Weights of a small mixture-of-experts language model, trained from scratch on English Wikipedia: 32 experts in each of 7 layers, 128 SwiGLU neurons an expert.
Below are experts of layer 6 (counted from 0) of a mixture-of-experts language model. Rows are named router (the router's row for the expert), gate (a neuron's input weights, with its number), up (a neuron's input weights, with its number) and show model dimensions 224-255. Each number is 500 + 25 x the weight over its row's rms, rounded and kept within 0 to 999. Numbers have three digits each.
After each expert's rows: a language model's description of what the expert responds to. This comes from a sample of Wikipedia text that the model never trained on.

# expert 9
router:460462485493506549491505522513462511498499526501494496511515488500499505529480509507476475464522
gate0:519468507485504517494541512541541526508489487481502448490484530458503526473504493512544521467476
up0:483496504518519475519494520520479499512487525551468528526498491490502517446463449451452519497529
gate1:464497470544472496525554513483494515494512514500480497497487473494464493488546477476510547492520
up1:514509504474475512532524491491492454471503519544507494528535512533507543522462536534492479476505
gate2:517493513520534526539536473502503455516513492555523479474473511531509520470498508490491488498457
up2:466499517499487526497506479474509467527471496481502506506511469560451506535479491496511484517494
gate3:504503485445501469533487457484501525513497493533477509449470496519495472492542484482456464508530
up3:483482472518467514517536475497475535488507524487494529504452481528513491499478506478531454555504
gate4:539475475509484529528474503441517504498479514578493509494526492482506493517464471503535513479474
up4:537491480479494480493474548502516514500513528506512512558520499490541508490494523501449469477461
gate5:540478484507489494503495453525492472469504499511500502482474518476496484541487495502461509504514
up5:499519492513536531500442516502494459506512516495472516517508513499499510551469506484496502504487
gate6:511526495441495479503491522470473465479484485453505512486489538573490504520507488528475512504478
up6:528495522482469533507454558506443550499477525475495512481513557481520532470522504505492507521491
gate7:531480535534484530541490469515520480492482494519478515498507515492501481487495566527420505534480
up7:486533496495549517480533496476532493502530524480530501518518516512472518466547503522470469502500
gate8:510512520471522504523522465515503489493505475480478482526455543483523524467471472484541484507488
up8:554524498471507540556493461488508518507411521514497499519534495513505504491489484540510476471499
gate9:499510487490504488511518483487495453492497509510513549515515482520558491523521491551464499495459
up9:518482545473485465520549482498466512543497517508472440544487526501509526488524485444517440514475
gate10:500549474508500481485497520472500476505476503489502472525532502494495527476457484544519546475451
up10:483508470499470516480521498493494513502514514514507467537484490476556511479532490516541518505500
gate11:481533485507470538450442529495552506545458503532514525481505544485518483522484503502531531511501
up11:503546507485500510487486482481511481500492531485542489492508481529469512477516528531487555497549
gate12:427518526522569511488507497536469490459503513538599524511559497504559454501505459556529521487499
up12:489509428502487520465484526535501493490498493512504556514528498529499485491523492496497564514523
gate13:500497485518468444490485461458519464535528545492545504528504539516514511493525492505490457514542
up13:476494466512491549479508521470520525488517491511522562470511476474478523459520548490500523474490
It responds to: Career verbs and number words after he/was in biographies, e.g. played, served, married, worked, died, and two, three, several.

# expert 5
router:531480482479486489527489533516488473494474531534529491472535475457508533530467495524510496472515
gate0:524523497528536491481501506513519500475524487481488494463476463513502480451471473501484524492483
up0:536544494529528475487496541464519499523491515508497475533518477528479502512480503532483484515471
gate1:496477502454513534492490503508520500501501512553488491477464524497527526498528512536493475476549
up1:531475476502483505492535515513465532509506478505442477508485495501471518520470508448452504534504
gate2:506497525473478479563496496496473472534488487446472496499454482497475491486464494528501533509534
up2:469506472518504516505500517486470497495474518463510486550507468486535481529491503434480487503537
gate3:512510490458509524490501495518477515505532480509523468485507542525447519531497510471529503527485
up3:527539515477462497432507493478484547513462482546509493498502471552515454502492563510503503492506
gate4:508531492488497529513485469487499487558520510518467515516484516503519506497516502549511542506475
up4:474504484492516475464507465448480513468469458543506477485476523467534523470493521510433472485485
gate5:507481505516503477487496532506489517512503459490509490475516471491499536473521483520502500530531
up5:528524519531479526481476495483508516524496468506493544483515556506534504520470469480532467494521
gate6:503519480466513485522490533499485518541506468533501500542513524433502480501471507516517500501496
up6:479490521451516499479516470437500528523496505458488520489426490523509502486534502508514511483513
gate7:499522526518513480509524484520519489477535482504493498532492531460548451536495553504467530506526
up7:500514531512496500495498525492527463486469436506492538521454480503475411483515525490510478536471
gate8:489499534517485473502532505463490527496499509491506483497461489561532492483485515514487514518468
up8:519457514488493498517510481489512500517504487478464526517462533508492523508481496503502511501542
gate9:494486544513477470501503516536510479493506473464502449466490488525517509511488519522490519490506
up9:515482515530501459521505496490486484428515496530476485507495477472551484476480481476459466513485
gate10:507494573495522515542509535526513491528488506520489541473494459525478483493514483534493472561477
up10:446465499493468525483461503461524484522461501487470499473498540526538503495503478502487512469497
gate11:501549531488514532508530524505477517515536521496519513492516460535529541503563513500543456514522
up11:524485503516481535499487510528458513514549479512512473503483498494524441492515465532521507518475
gate12:526470483472468513529476456479474521521503497493547483455521503544482525487472538477533514529488
up12:511494504498490505494510523505481511509520538458516493534453483481476494469511492506491493504520
gate13:515471529507538467472537500498498541503524492488486495514493496503510514490502505506517500500490
up13:505468533452532467478505506469555527470480515523488528484470514518505461461533490529490441478516
It responds to: Spaces, pipes and digits inside numeric table rows such as sports or election statistics, especially the space before a cell's number.

# expert 26
router:552533501483531493530504459513486471513482553512494464512524457481514474492480499489493463482491
gate0:511497481493512542464476507483448509479543527509498523454527491506518514468503517519515497530480
up0:533504535534481479486499462486492526497475519479471479501511494492498508475489476464508515484478
gate1:508505490502518496493488493507523514546511500471527535528533495499492499483511511483523497492503
up1:490527480501502487466494515532487509481462516483527515463514576504523532495470486497499490474529
gate2:501478504489452504484509492475488531508475490461538534484505469523520489490475498485516520498504
up2:466474522522520488536489492482482478486484488487493474521483499508492491511554552514503527486495
gate3:474504516506523502453459519499490450502496449483462460530521500505467510494515509508501462485503
up3:528510471504483528461510522522534522506513499505520507478516526503509551515521496481523493500548
gate4:487494490484467539485542477466509496524535503456507492527442476538515516509502480543511516500506
up4:432465541511447463544482486539558500471504502460487497535491524509504505497516527518494495478476
gate5:482483524471482464490486543531500504477514529484461476517526527462450517486522477497507502493521
up5:509497449535453534517499523502469452474520490482497485510513478514506508490490515525533447521498
gate6:486502526479523494471469468505549496465493453535488477509526498494533509521447507498495478464487
up6:518524494458492504503496509498519499483452493491502467531517526467518538505510487515460493514544
gate7:496526483452497460513514488494528455489517515482519503524507478506521477504498507531531474516486
up7:501512519523540492557526501494492519503533475508477455480479498426513506528522522499491490472486
gate8:533466509457492491502491517479492506516486487534498461490503470518506537471493518459518497501520
up8:542541491464463514485482457457510502505529515496482503498485530494534530531448537505513479469518
gate9:499493487495504511492502478509516532465475533537521506519475518489566488514499492479491483506546
up9:488502487474513480449459522510524523445472499510498527523470522520511520489492511508538533496502
gate10:528465522476450508568479501512521523523503506510512522507524483558516498498505499520505503506503
up10:503468528538521512504510522468517501523541487507489469491512458484531534538535477510464483488481
gate11:474512471497520521492486483499486521521504502497516500493530518518521537481549528518446458480466
up11:526493480462494473468466497557510485520515520495437479502482503527454495451541500488485498464500
gate12:445493548493570520491490492476471519492493522525508482519533519476518508499518504458465512490485
up12:486458459519537527511501479521467509492475523490495483485544449493553529484516496476492548496514
gate13:455527497507544522501461496528495473484497483531475507482541531508489515474485529463483506528516
up13:540515509476538499495525520465520494468509507515503524492525510515494502507500485487496465470527
It responds to: The, its, their, his, this after prepositions, especially in award phrases such as Player of the Year and game of the year.

# expert 0
router:478459453480490510468482537502535547509468510490521526531510517493467530495495489516490503478507
gate0:522451486493519507493543503506551498476509522534498509493515454508521455513512463469511520475529
up0:497479488487505554513486528506509509547519476503505473483512455486536528503550499481510526506488
gate1:503506490496561491469503508475516494561465521512504492523563481515538542497467495462494531514537
up1:538504457518502488509481482524511500510502500531483510451517498466545510538528497567499485492480
gate2:460484450505479472519522535486490430484521507468473501506504493485494494500520509522474466553461
up2:531510506505514506519436533463507503494463503492514493474507528503475485499508512479510481502515
gate3:465519534505490500504505505522482515468524517475487481530514487477497505499470451502491509498487
up3:502516545518504549496485463476514522460520455518509501507519445501533520494498533532484519493501
gate4:525513501504470507494506520486506530509503559518499518507536528528503485528508516516495480466489
up4:525491541496466491510486491507530507495532533484548518523514498508555532483500500516496461540500
gate5:498498541522464510498475508472461503437499554525471480485501481496518468542510468503470507482494
up5:456493517517473506449533481446494468493519528489503485506437499475520503496520465523499508477521
gate6:477486463511517482476504464488501510470481519473487490458468508485510469479515501537525509549502
up6:493496514479525476511519513501482494447474519453478501449547486470485496501494578522550516507530
gate7:512494473477502480542502507527503471489477484478508477514545511506478513512517480520523482510480
up7:573492496526544492516507544494485497550516497462512480503502481509470554439490494515497461509479
gate8:541518504514530513506510504508496434465488513526510492491491489539466507458489496482525490509492
up8:488497502509519519497542477489525536535487417489497542502512480513479524462443483522523515528487
gate9:533508494471443512480499486474505510475502485516496494491453489504517489481540483534473528501499
up9:479483479500507500502472494510485527495475516489474434471458538503517487555519502504474462457496
gate10:498521491486499539516487470460501489493517474533506476533485514555520535520501520469477475467497
up10:526531522472492504520502505485473480469511532529495488495489527506490478477520477474515473535496
gate11:507523450511450489493542492496508559467475529521482521508507432495514528476491488498547497558544
up11:517497496542480504505534482508488537489489529474528491542491501504508501481479493477530504486455
gate12:477530498516515518450490480498497475502487432483537543480483492489479516536495503508490533506509
up12:522540524513504476476493514469472464497475475516521495503475491442529504539451529498525511471494
gate13:543502479517483501519508518525507471481523481478529461480497486473505474476513488478456539478498
up13:494436564495519507453507489494547536456498487485514505486505479515486490462488497510548457496478
It responds to: Final digits of years and numbers (201'6', 199'5'), plus proper nouns like War, Army, Pakistan, and month or party names in lists.

# expert 2
router:495495470476503526478516507495499551476506519474493498504466497487474508460485491505505488471506
gate0:512482468563517498491500490494533443475526488454486501498470498477504510463498514496523495539476
up0:477507466500510532498463523517498510486512537473460513475490485498474482508511472541463496493487
gate1:510497471517554516552503504509489485525521518473527518481547474492532517489501533467490499495486
up1:517501481519447480500509475558478503510495492442482502484486489486534504472481535484480524537495
gate2:503455550477517505523489510535523488491526527483517520505477475507497559546524537533496535528518
up2:461500491468464500502509502438486522492522479512515522504448498482476490509488518485483508510496
gate3:522504498460490504514508519483481527528490465495560523497520540473510451484530458492473500456504
up3:538516519493511518463513533471493524466483471530446504524493463493492513472477503511515491489544
gate4:529462426490482533503475522472479470526481492507492471507547477528494487546511484493485508479506
up4:503478531522498528502516485488495556457501479519512502520502473505492494452515494497517476512452
gate5:513488539523507507510503500445512517491501483465533496507492467436437501452507519500520485463514
up5:514500479529494478515508476541474521516490495506468506514458529520510479484462439487540492554501
gate6:505511487523518511486505535472541519438492540498504506497470474506494533484487550499492503510531
up6:464509507519508467480493531492494477504443445484533521456479467512553512503494490512544524460533
gate7:525485513506517474511482461477528478508524512506501513520478537486475509495479516527512505510478
up7:444528471509527479496479426478513517506498485506513493543515530496506514497467523496490494516480
gate8:502532492479526529472495501489513509475526500514538511506498506481519501457508500490515519539482
up8:519523526464475530475463507508465536461488499502519471508461481473485533499504512508517506575452
gate9:466502531468442453489465495486480555532447533530503483496461523480516429490544503494448481502488
up9:515517504527477500504486511493482473487520553519504491480490547492473496538517495487523476503524
gate10:521506522513474545475522484507445510448481503494509502480496482552515510491542501498484502495481
up10:521481484527527486488494481488485537499545539525495511535471483514497508487509518499516475512494
gate11:556526464526492489507471513477525528510472479495498447459511527505504541503520455513476478497522
up11:459486490467506515482539491504490467535504533527492494545503516473479505456512524516477503567499
gate12:476474539532456542495514472466461490478530475499503521518491502494509542532476528494471528522522
up12:498441480477468497528530470506519507494549498524547472485515472485524544532513493487453498525484
gate13:517496447486474556495521538499516507508486483513516498470516511518524491504460544516497500454496
up13:510535496544505505516492451488515501488534479461500484471500494535518509511534490495533513513521
It responds to: Particles and nouns finishing verb phrases in narrative prose, such as give way, seek out, took advantage, due to, moved back.

# expert 18
router:511496472515525491515484497485552505484460472509527514469530488482526552500475493550495541495521
gate0:492509490471498500481487550462514488502478562508462546465477452551471527526495488483500498528453
up0:535503534467457507537499516538489529463467532512454491503502497508513454476475507495532528533509
gate1:481500502470481492475505511489533513482497504489525530478484500530491469535519483520480479486554
up1:505481511531457474544506482499480495521451511531518540514547515495508528515525471450487480501516
gate2:545510523469515544517529512523480496526468481490508492494504490461483502494461493494467498551468
up2:467501532510498500505528490526532527487478485517526459527451510472483503523507512539464493505507
gate3:477519572507551447497565529459523462482506521502508523504461470469482481503513467483469520489503
up3:463523477508517494444499518520495502532529496477488527492506484450517548507490462509525496521512
gate4:461474497527515491516542522500500490516489472517544537455488513513552511439492475522503456491507
up4:501487511513481497507450510495460447495518491511509497510493487474503483522525464488451485481522
gate5:501522514551492507515505481501523495511487530465519532530497496522496516544477528510425495469477
up5:523527545525503511519524498507512476515476475560458478497465524536505518517483530484494499548511
gate6:472488488504528479506448516503505455496530513498483495473478493499542567487503462484495486456492
up6:500495509523500551452501549429516455511510456505531485491489499514544557504519513505533473481468
gate7:493504531489513539509512501463516557494513516501513492512502478512527492506548550501454503530449
up7:501511507483506511468470539475461501513500489510470547485550511512558516474518496511524487475456
gate8:482543543499456515529515487502504520466506512474473465550498523488540494483469485498528495486521
up8:489519496483517456504539541479505535477514467489492449474495527462513464473515485483502503494473
gate9:491518477521499463508485511497482496542496520548490457504535513505534479502517509478530487520456
up9:507485503499493541454472504507503489483528463522459524460454482476516527487513507478486494470506
gate10:451495474470498509484530502535478491509453478475507519495510536478514518532472532508478507513471
up10:501498487535503502503509530460449497513538544531471492452461512486462527484528508466493507502524
gate11:519532524519492532510512495498507510490464529517517502487512466521514546479488527488481496515507
up11:555550497493529493505527521540516483491513507483531479549515534490555507506524494524457493542473
gate12:510516504505523477524536475489480468511485485510480507458469472534474516529482436483456503493504
up12:511504480505503511532494481543496538534468537503494512504520493495496435456528507479505487539491
gate13:528501490463473495487466466521571485439463486520495519505511505540513508506444532501505527497524
up13:509523482498509437515470517505510506505522455485480576518489523497525516531461476534505477502517
It responds to: Final digits of second years in season ranges (2021–22, 2009–10), plus closing parentheses, quotes, brackets and braces.

# expert 22
router:532468514536486512517482530454508489498472453551485453477536480489514516476525447512476494495486
gate0:511498491504539475495522490452481510487478488550452469539483458477482511514494463512453516498495
up0:467488490517545483473510483502429505497510499467471483486445490522504465519474503477488466498468
gate1:541493493536477510453513484515547544480421528522493499499524524506499462529509466462500482446485
up1:475544484538506518495508477540487510489470450525502519513470525533510545515517479505500468479447
gate2:478513488518541495510486495506564494464502564505522497506499476546491561510551498527468474501462
up2:505502488485520507460500529517538472434525544487523473515475521516479489425492514513496474483506
gate3:526476515466520483499534490504501488545509489483452544483529507493506467519502493496504521477476
up3:536516455508521488464490524478501463490520452545494503488518506490485517506466510490464492472490
gate4:502468484502522483473480526493501508450517468498508482506506517497507486514521488531535493481499
up4:499509502481455514510477528533469539461487482527530529520514481500516456510538445446504489481535
gate5:469496542506541505544505512517468505512503482488475524478513527485512497501541519477492494476507
up5:463490471515495522521470534451484526478503532500476509485496511484513497513510547477505493516497
gate6:525508503488550543507495496481515484547521506505453535502513471506499493524526484507503514489515
up6:519506517506500493472476481507532485482500531498497512532555482537469482516494494511526434468488
gate7:494489531496513493473511527507500489453517501533489490498470451484541488476501511504514510509539
up7:513507525532486504484480465493496480460489491501527506461503536477534543474512479525506508510495
gate8:522491492507500509491504507497497514503510507522484532518482502525524504437496522491521531524479
up8:488436507538505502516493488520472496487508495481485519495505487518490554522464483500548511486476
gate9:496470508521481488501532468459488486492484495500460464487488497482521519516592486469485518480480
up9:493499509496482467499553445515476499474507476483470461496520475503495451488491530504555452479509
gate10:521510505487490537488502517526495522530510467494524534484489562534511507510475531506506450473506
up10:511491501504464494454482493491489522511477543549448561477457486503516492480529457494500487527509
gate11:502502549495487503485484498491469531573483549486520499483517511516478549556504514523510539519521
up11:544558467479515445501480468495537510541481489478515486506513532472510514490495451515498497485516
gate12:476534518494506506510472515515486472504516499470538488483513465521510508473477490527519506525529
up12:463503484498499481491541520504495536462503507491514495452500498539469495496482452521488487521508
gate13:526498481433506492519439511512493527509503514499485533498527459486502496477529498484506442498514
up13:525493522551488486497515494500514510476527530509501549532515495479502485487480490496462510491505
It responds to: Field labels at the start of infobox lines and coordinate units, e.g. School, Born, Website, Coordinates, °N, ″W.

# expert 12
router:465500436518528539532471527518539519530510499447520519505496502524512498495454493466493514510546
gate0:541486485488520469493548545490468463501504496497464512481498451503554504520489495510476481463528
up0:528532489510554527499447511542492499489505520530499479499545511468540494524508526507489477501509
gate1:525501538507438478475484485520519519520488562483482507514482473517506482492463473477468527508512
up1:475472495496486521489543512482533516519532503497532490518534508521483539513486509495531522467492
gate2:535463478474514507463491497553476513462465527501465483462492532484467536466484496491500522485534
up2:483508527504487481531508474480490510512477551487495492505440491521495500515525491436453470505500
gate3:558501479511492495429448484539520422500460530523521484512494492485476460494482507516522526453510
up3:526469498554503504494509525461460458494463469511503468454488525519540513485567535454511502488519
gate4:478520473487557451491497497474513529537485493493507495486514509502485500463492510522501531508445
up4:572537481524530463482499497510506496503501496467501484496503501504503462448482549477509521490535
gate5:518484490517524530532481490472475513521514519486467536475467467494498504508442500510519490542460
up5:499501482472498452432480499531512511488474488470490531493502465505521488488480478492480459517517
gate6:519492516515521508543475509531500496465471522465465452506480493482450484463506496509499464519509
up6:504467535479475471507530485502492448455470506488493489521464446499508504508493531527506545465481
gate7:521451470493517524510508542506464457527509509516486498525510494509499475513496541472528486475464
up7:491511522503501526496471550471470523508486463511504501486525482465519515556528460502496496461455
gate8:508476501525491482494451459502485442508509540469515496530485485555510493553509522480477487546510
up8:495517457472458504466463509500472525497464499539555515501496508491483489493538424486488508479480
gate9:491522560511488548490503460453527499506534499495541476525512484505547495478477489472497489499491
up9:495473450500510495501509498514485447491555495517473506473451457502534492486534500503496485515489
gate10:505507503447477470523475513476463473495480510477522480521511514516494459483468492505496477487509
up10:513520497512463482441527512507500550490481522511462501471502532472511502501564510498478515484518
gate11:491480480475498535455526512482489526479487453519503526488511526534490544511492519477501508539488
up11:491476533486522489475480491476489453530456533516513549503502484484513481501490502460469491534503
gate12:498466472449492453521482518500509546454550546492462531543496513520534526493491509543533467556524
up12:522510492478455473496492498464502526510489521486482475514456506484496479513512508492495507480476
gate13:460480480516461496465487491473533507475488511505473489483464535497503509513472515481514464552521
up13:487450509498468519487512473505465530521466479504527503511527449488483480524503480500458548476537
It responds to: Forms of be/have, modals, not and subject pronouns in running prose, e.g. was, is, been, it, he, would.

# expert 15
router:504488470448478491448444510461510496509537536521540490508498487534518476495494489467501494499473
gate0:464504492521464538447500530491488505484528481474497509482500497497431541529500494490529503467481
up0:497486510538484475493481497512533528539496523467487478534508520495533524496494452479544528549473
gate1:471484489525478469523480526478525500502534516479513547492517500460491529524511506506509521482478
up1:498483542519507523490495456484499465490471473543499446497504488521515485499490577533501486538556
gate2:512507479473484509491523513477516504492474476444482498479492497488539476498474455503529509518478
up2:520529515499513493457540503499517537477500547458511516539484478532516481477492483487526490498444
gate3:478471497480535525462513482498495542543517454500491479496512498517471481552526454493515517464491
up3:516494462548473518496484491503498492512529539484514427546477486470513488476495466521486496514512
gate4:501508465494507557464480486474472523510512415452525497509482534505466485535509471472537513475488
up4:513459506512521496502503521479487497521551472513535496504458543487492556494535484475514512445498
gate5:529518437507529527520496505510498495507482494512469569486458545485511502486504496515536461476489
up5:498509513493454555526534491540499511504499480508479462504502494496486530486525506497498499504488
gate6:488508511507522495514497508508535506475461496532451480490469501549438532474491512459441574521535
up6:504539498509529461533520506469513473488501537508513450481498495515473543539544502527523487460471
gate7:510511528467520479482482522506528517491476490476500531550543491526492475469491515467498498515503
up7:513504527495506480489494520475478546530478485504505448494478492494484515485502509487481511534513
gate8:541489514534522478480515508489524536513500504505485515519495511481493510479549553509467473508475
up8:536528479463475471514473469476479478473508489503558521497461491501483449507483489525491546491484
gate9:519498467485502528501492508478515548515510462488509453527514484521489469477487493525525523486472
up9:487474536496486515467514490480477509462511530519476483502514516560524521487484505440479527518518
gate10:486544455525492503508482501461468483529513543485508532532512474501497546496491450438492519494509
up10:509494495468446508477502516476519471467491474512514496498472493489493496522485509497556471543500
gate11:470470512499488496455579487482477478527440494503541426461496509470487506480499501526486501515484
up11:521485458506521520461508491459457487561485528468546495485490527459522511527502512503497512456509
gate12:485502524542487543471500490511474473485517496513481513529464512471559499485451510443508485484520
up12:495518453453457501515461496493483525471490463468494516488519491496471500469493513507493560491485
gate13:513471495503474492511497484470524508540508473498468517500550488505487495488466477496504493519503
up13:479500489490559502505499497501564534492502488519551533517505505506481508488525547505504470492459
It responds to: Connecting words joining phrases or clauses in prose and lists, mainly and, to, or, but, for, with, by, until.

# expert 8
router:546513539500478509538486490512499523526490538497516501497498481527478499499522465509501501503557
gate0:481486514505524484467457475478544512471523539520501474507514488499505473486506483458438511501496
up0:507496534502504506561522515505497490479524557505500516508496499466482495476482507516517546524485
gate1:503514498517511531488543482515480540462539544513522442476469464482471440472476463473535506505541
up1:501551513475514488550501512493542523421517496523485444471523487529465502492519487478514480474489
gate2:515483508418505489543483492506492480505503469502518516478489529553497527531510474515492515533483
up2:495499508497526515521482515459508479524509529529519494471473507498484488487496485477483465493469
gate3:520525489559508541461500515490462482473539532474499490530488483498481513503497535505504481534540
up3:534477498524516536424523477531481501508542495533537465507502538495526474528531508487521496526540
gate4:525484496506459521531505506488474504561502482533543465515511484466456484455530483497517454443470
up4:494512518535539492539495496502534464492475504497445474485472541542520518556496451495496500517518
gate5:498499529504458533510542492515485517529529506494506472511497505512465494505498511501489436450558
up5:502506475481496527535528493483517542454468488478482580496504478509474491526487510494528520520494
gate6:489519530550478466482485515478475488503496524484474537534517512454500490486448512518541519495495
up6:546450509491479509474522528509481479446464522519495511511504509505509461480507486531473500467513
gate7:517545515501512523455496541476535524494495480446499437511476517502530542477525509477492493519485
up7:506470520490527467529527490527447475493496527556482496543504486490494496493495526523508465536512
gate8:530526508508513458485517490466504477518434512520456523485497534474521467496493506472532459493542
up8:515480498481531497502515451513490470460527538501490492476501489476525483506481531506486515490538
gate9:519492516508448538473504519503479502524524474510524507503486509479565483519529530508478491467470
up9:545533517497493491473510493434507438470545520576485507494478481521458505495505460484522468506490
gate10:447493496462535518522524507462568518498528471494473464479487500476526465455485505526471500513487
up10:521488529521477489470527513433491491506442509512473524519498517505516503537488462500510516492484
gate11:506478538480513498454514471527481496478491509489540554482486504532504532504474510523477479522487
up11:528503495492474457515518520498473553496489482492526472521471512480503525486532492527524536486503
gate12:477483474485471500488523508516496508483493501524520528500514466494495488527501454549504484497511
up12:502487514506455515482533470509464499475516479468495503485460487507567485486532498488531498499493
gate13:477460460533511499459472504518509495513496514495550519457525540513506487539498487503497528543483
up13:491544573503515487530490500513483492494459508550470459513498545524468496511518504494462522530505
It responds to: The article a, percent signs, and measure nouns after an article, such as a median income, a beam, total, final, record.

# expert 30
router:510504479515532527506516521524516483486471539494496486495505490495465498480470521476506472481520
gate0:485519459453496524529492489535515520510486504477468523498502530502505542469533517503484464533497
up0:494482505526484526474479527503449482515463552529466471530478511498451515492529509473510485504522
gate1:501492476463497485446510507521484498522532529527451520514460500498500460482524508507495531524564
up1:485514531481516520488506473520481511505476502486507510488579505532447518498474467516490490488478
gate2:460486492498496478484491502488498436490488507520513498511485544515498475523483453486496501509527
up2:491523528508524514517492478482508447506481571473493487525493486537465567507465499481501512513504
gate3:490500509457524503506514524504475543513524495530501488474516505504486472508546452517482466463530
up3:513505458512498485465543488459522476460497475491513510526518543475512497505521511499533516551542
gate4:489506488506509484511464467534477471449540472448493472498474497520499501527482495505450502441520
up4:506479458524494505545474542482530497463537541490477490526530460471532525505513538510505486485513
gate5:533497501482482472499511498522494458526460516520516517468506519491443474453459515492491531493484
up5:500522477518496490487473486490484472490553547528469497505513521518513503500496446565498482581513
gate6:474497507514455497536532517508469470475480460492472512466512525506475509483524530524524514473493
up6:534522474448523512535476523489481479483498505466493508524524478521534482439538472518514525499493
gate7:486512527535535478498472505476510498517467502517511524490498481506483536471511475502502468486499
up7:502534490505454512467530507467479521454559501513516481498455511476508478484541515526505539514423
gate8:519494491506477527511487487517459528521480507499486498492485471512499518505453504473534496481505
up8:505492488479474547472504512505491510527491484518514514472469503531540487491532472478495484478527
gate9:518519483478488535553466512498459473511540480525493516463509516483502497482538551497498451460488
up9:497516507488494472474482500510525498472554479508502496488510494536501474453511451511496499527502
gate10:511466475468487490497500491504519495458492492510513544490469536526498474485545517470441556498466
up10:512438465452472490479502528505555497469507546530509444487507519474484513469487481513500510536527
gate11:499526539518472494490494521465526513528500498507526522500486504528433533498511524491491491496512
up11:477517504462494508474507503482495493528476536534512524447518487484493499481467532496492516528502
gate12:472509465520510511466543523550517559497518509486473542500497485503526459450516494512490486480542
up12:503455522486520476538493565500478432517488555532491480489484517451486483511487532497506487560530
gate13:520503519498464537487504506485504515479520469528519499498485532453477490497481522479531539470506
up13:482508478506481463545481527508494492475489493432517481537500498517543515547461496480458541489461
It responds to: Adjectives, participles and quantifiers after be-verbs in descriptive prose, e.g. such as, known, used, more, many, various, durable.

# expert 24
router:541495530501498538525513520467507535466491458503504486458537496505510512526470470535486524510511
gate0:504488466522507491514454471486542453485517520479469508462543498515461463506451492500509477526486
up0:520510489522472547465483514487488499490489487516502515509502471515505511480529499511522483452496
gate1:519546491469506509496491569497502529474517496530500536450528484460462511521496471497513516539524
up1:474504446503515533502506444483522518529494463487477531496463512485547475499541524519528538524516
gate2:480524537470499509484544464460533501523502481471544458480481473496495487494506492457514459500481
up2:494492489489509490535475463468485480542502514481504481500468512517489472503503500504497493489507
gate3:515536485484521509496494474499531471483486541513497487532515492507464510504487476505549506514546
up3:500499502515477545489438495481493440519477517548460504459506474485481505504499488434521493491494
gate4:525493505514548506474476489520488493527490514492506500480491517521469476474465531521529510510484
up4:557510493480522508483549476497480488465524489476500497507490466487497505468497465488511519469498
gate5:513493456524516503495449517483551511493504485500448510506471463496519529506510489490467490530451
up5:479508504453481520495485506498500467520528453567491537497468518467504499505544485534491529519511
gate6:517484523432493439467427485510502495497520466520485525494486509505529519501460511527523491488478
up6:520538481488511489480439544522556513519535478486479475493537525524492550532505555508482488529504
gate7:520514533476525485471525503508506514448507508523476508501533502497499514488545506471523539493494
up7:482547509523493533501530484489475505457480491496502516482528514482478492509493481503504448463502
gate8:511460455521546504510522455480483461488494498533504515518483471493473512524530490468484474470486
up8:535503513487477505489470512520520506502508473493528514522508511470466544535467485486528498518481
gate9:470520502478514489487527509505495505507480521522505495485522471528506533490454493502497505482475
up9:491456526524520499514488484515518529518480524541472490528501520510502442493513449494470553508532
gate10:484506498486462499487438487502519503472558500484464512533472525514537523492510506524545491519516
up10:511489555505540457483490499482476501495491499512506526492486472477515495468554437500495498530496
gate11:475516488465499505513518527485472488473465484487491532484459506479488475509465483489545547527522
up11:549512507486524507504512524485516480501482533451526539503520465489494530528524495473453471488463
gate12:502509491532514489495520488495511515492513462530479477497510537530517498490522591481486461497511
up12:462504480483481516442522480495501516465512500514423512451490496508436514479463513476493501529438
gate13:491511485467523542472506499486538464461500508502498444480437517557449500485499515516483519501510
up13:516467495497555519500522508472497497493501483472564476540504524520484485505515501516481534439452
It responds to: Field labels and values in infoboxes and data lists, such as History, Born, Population, Released, Website, and code digits after Postal Code.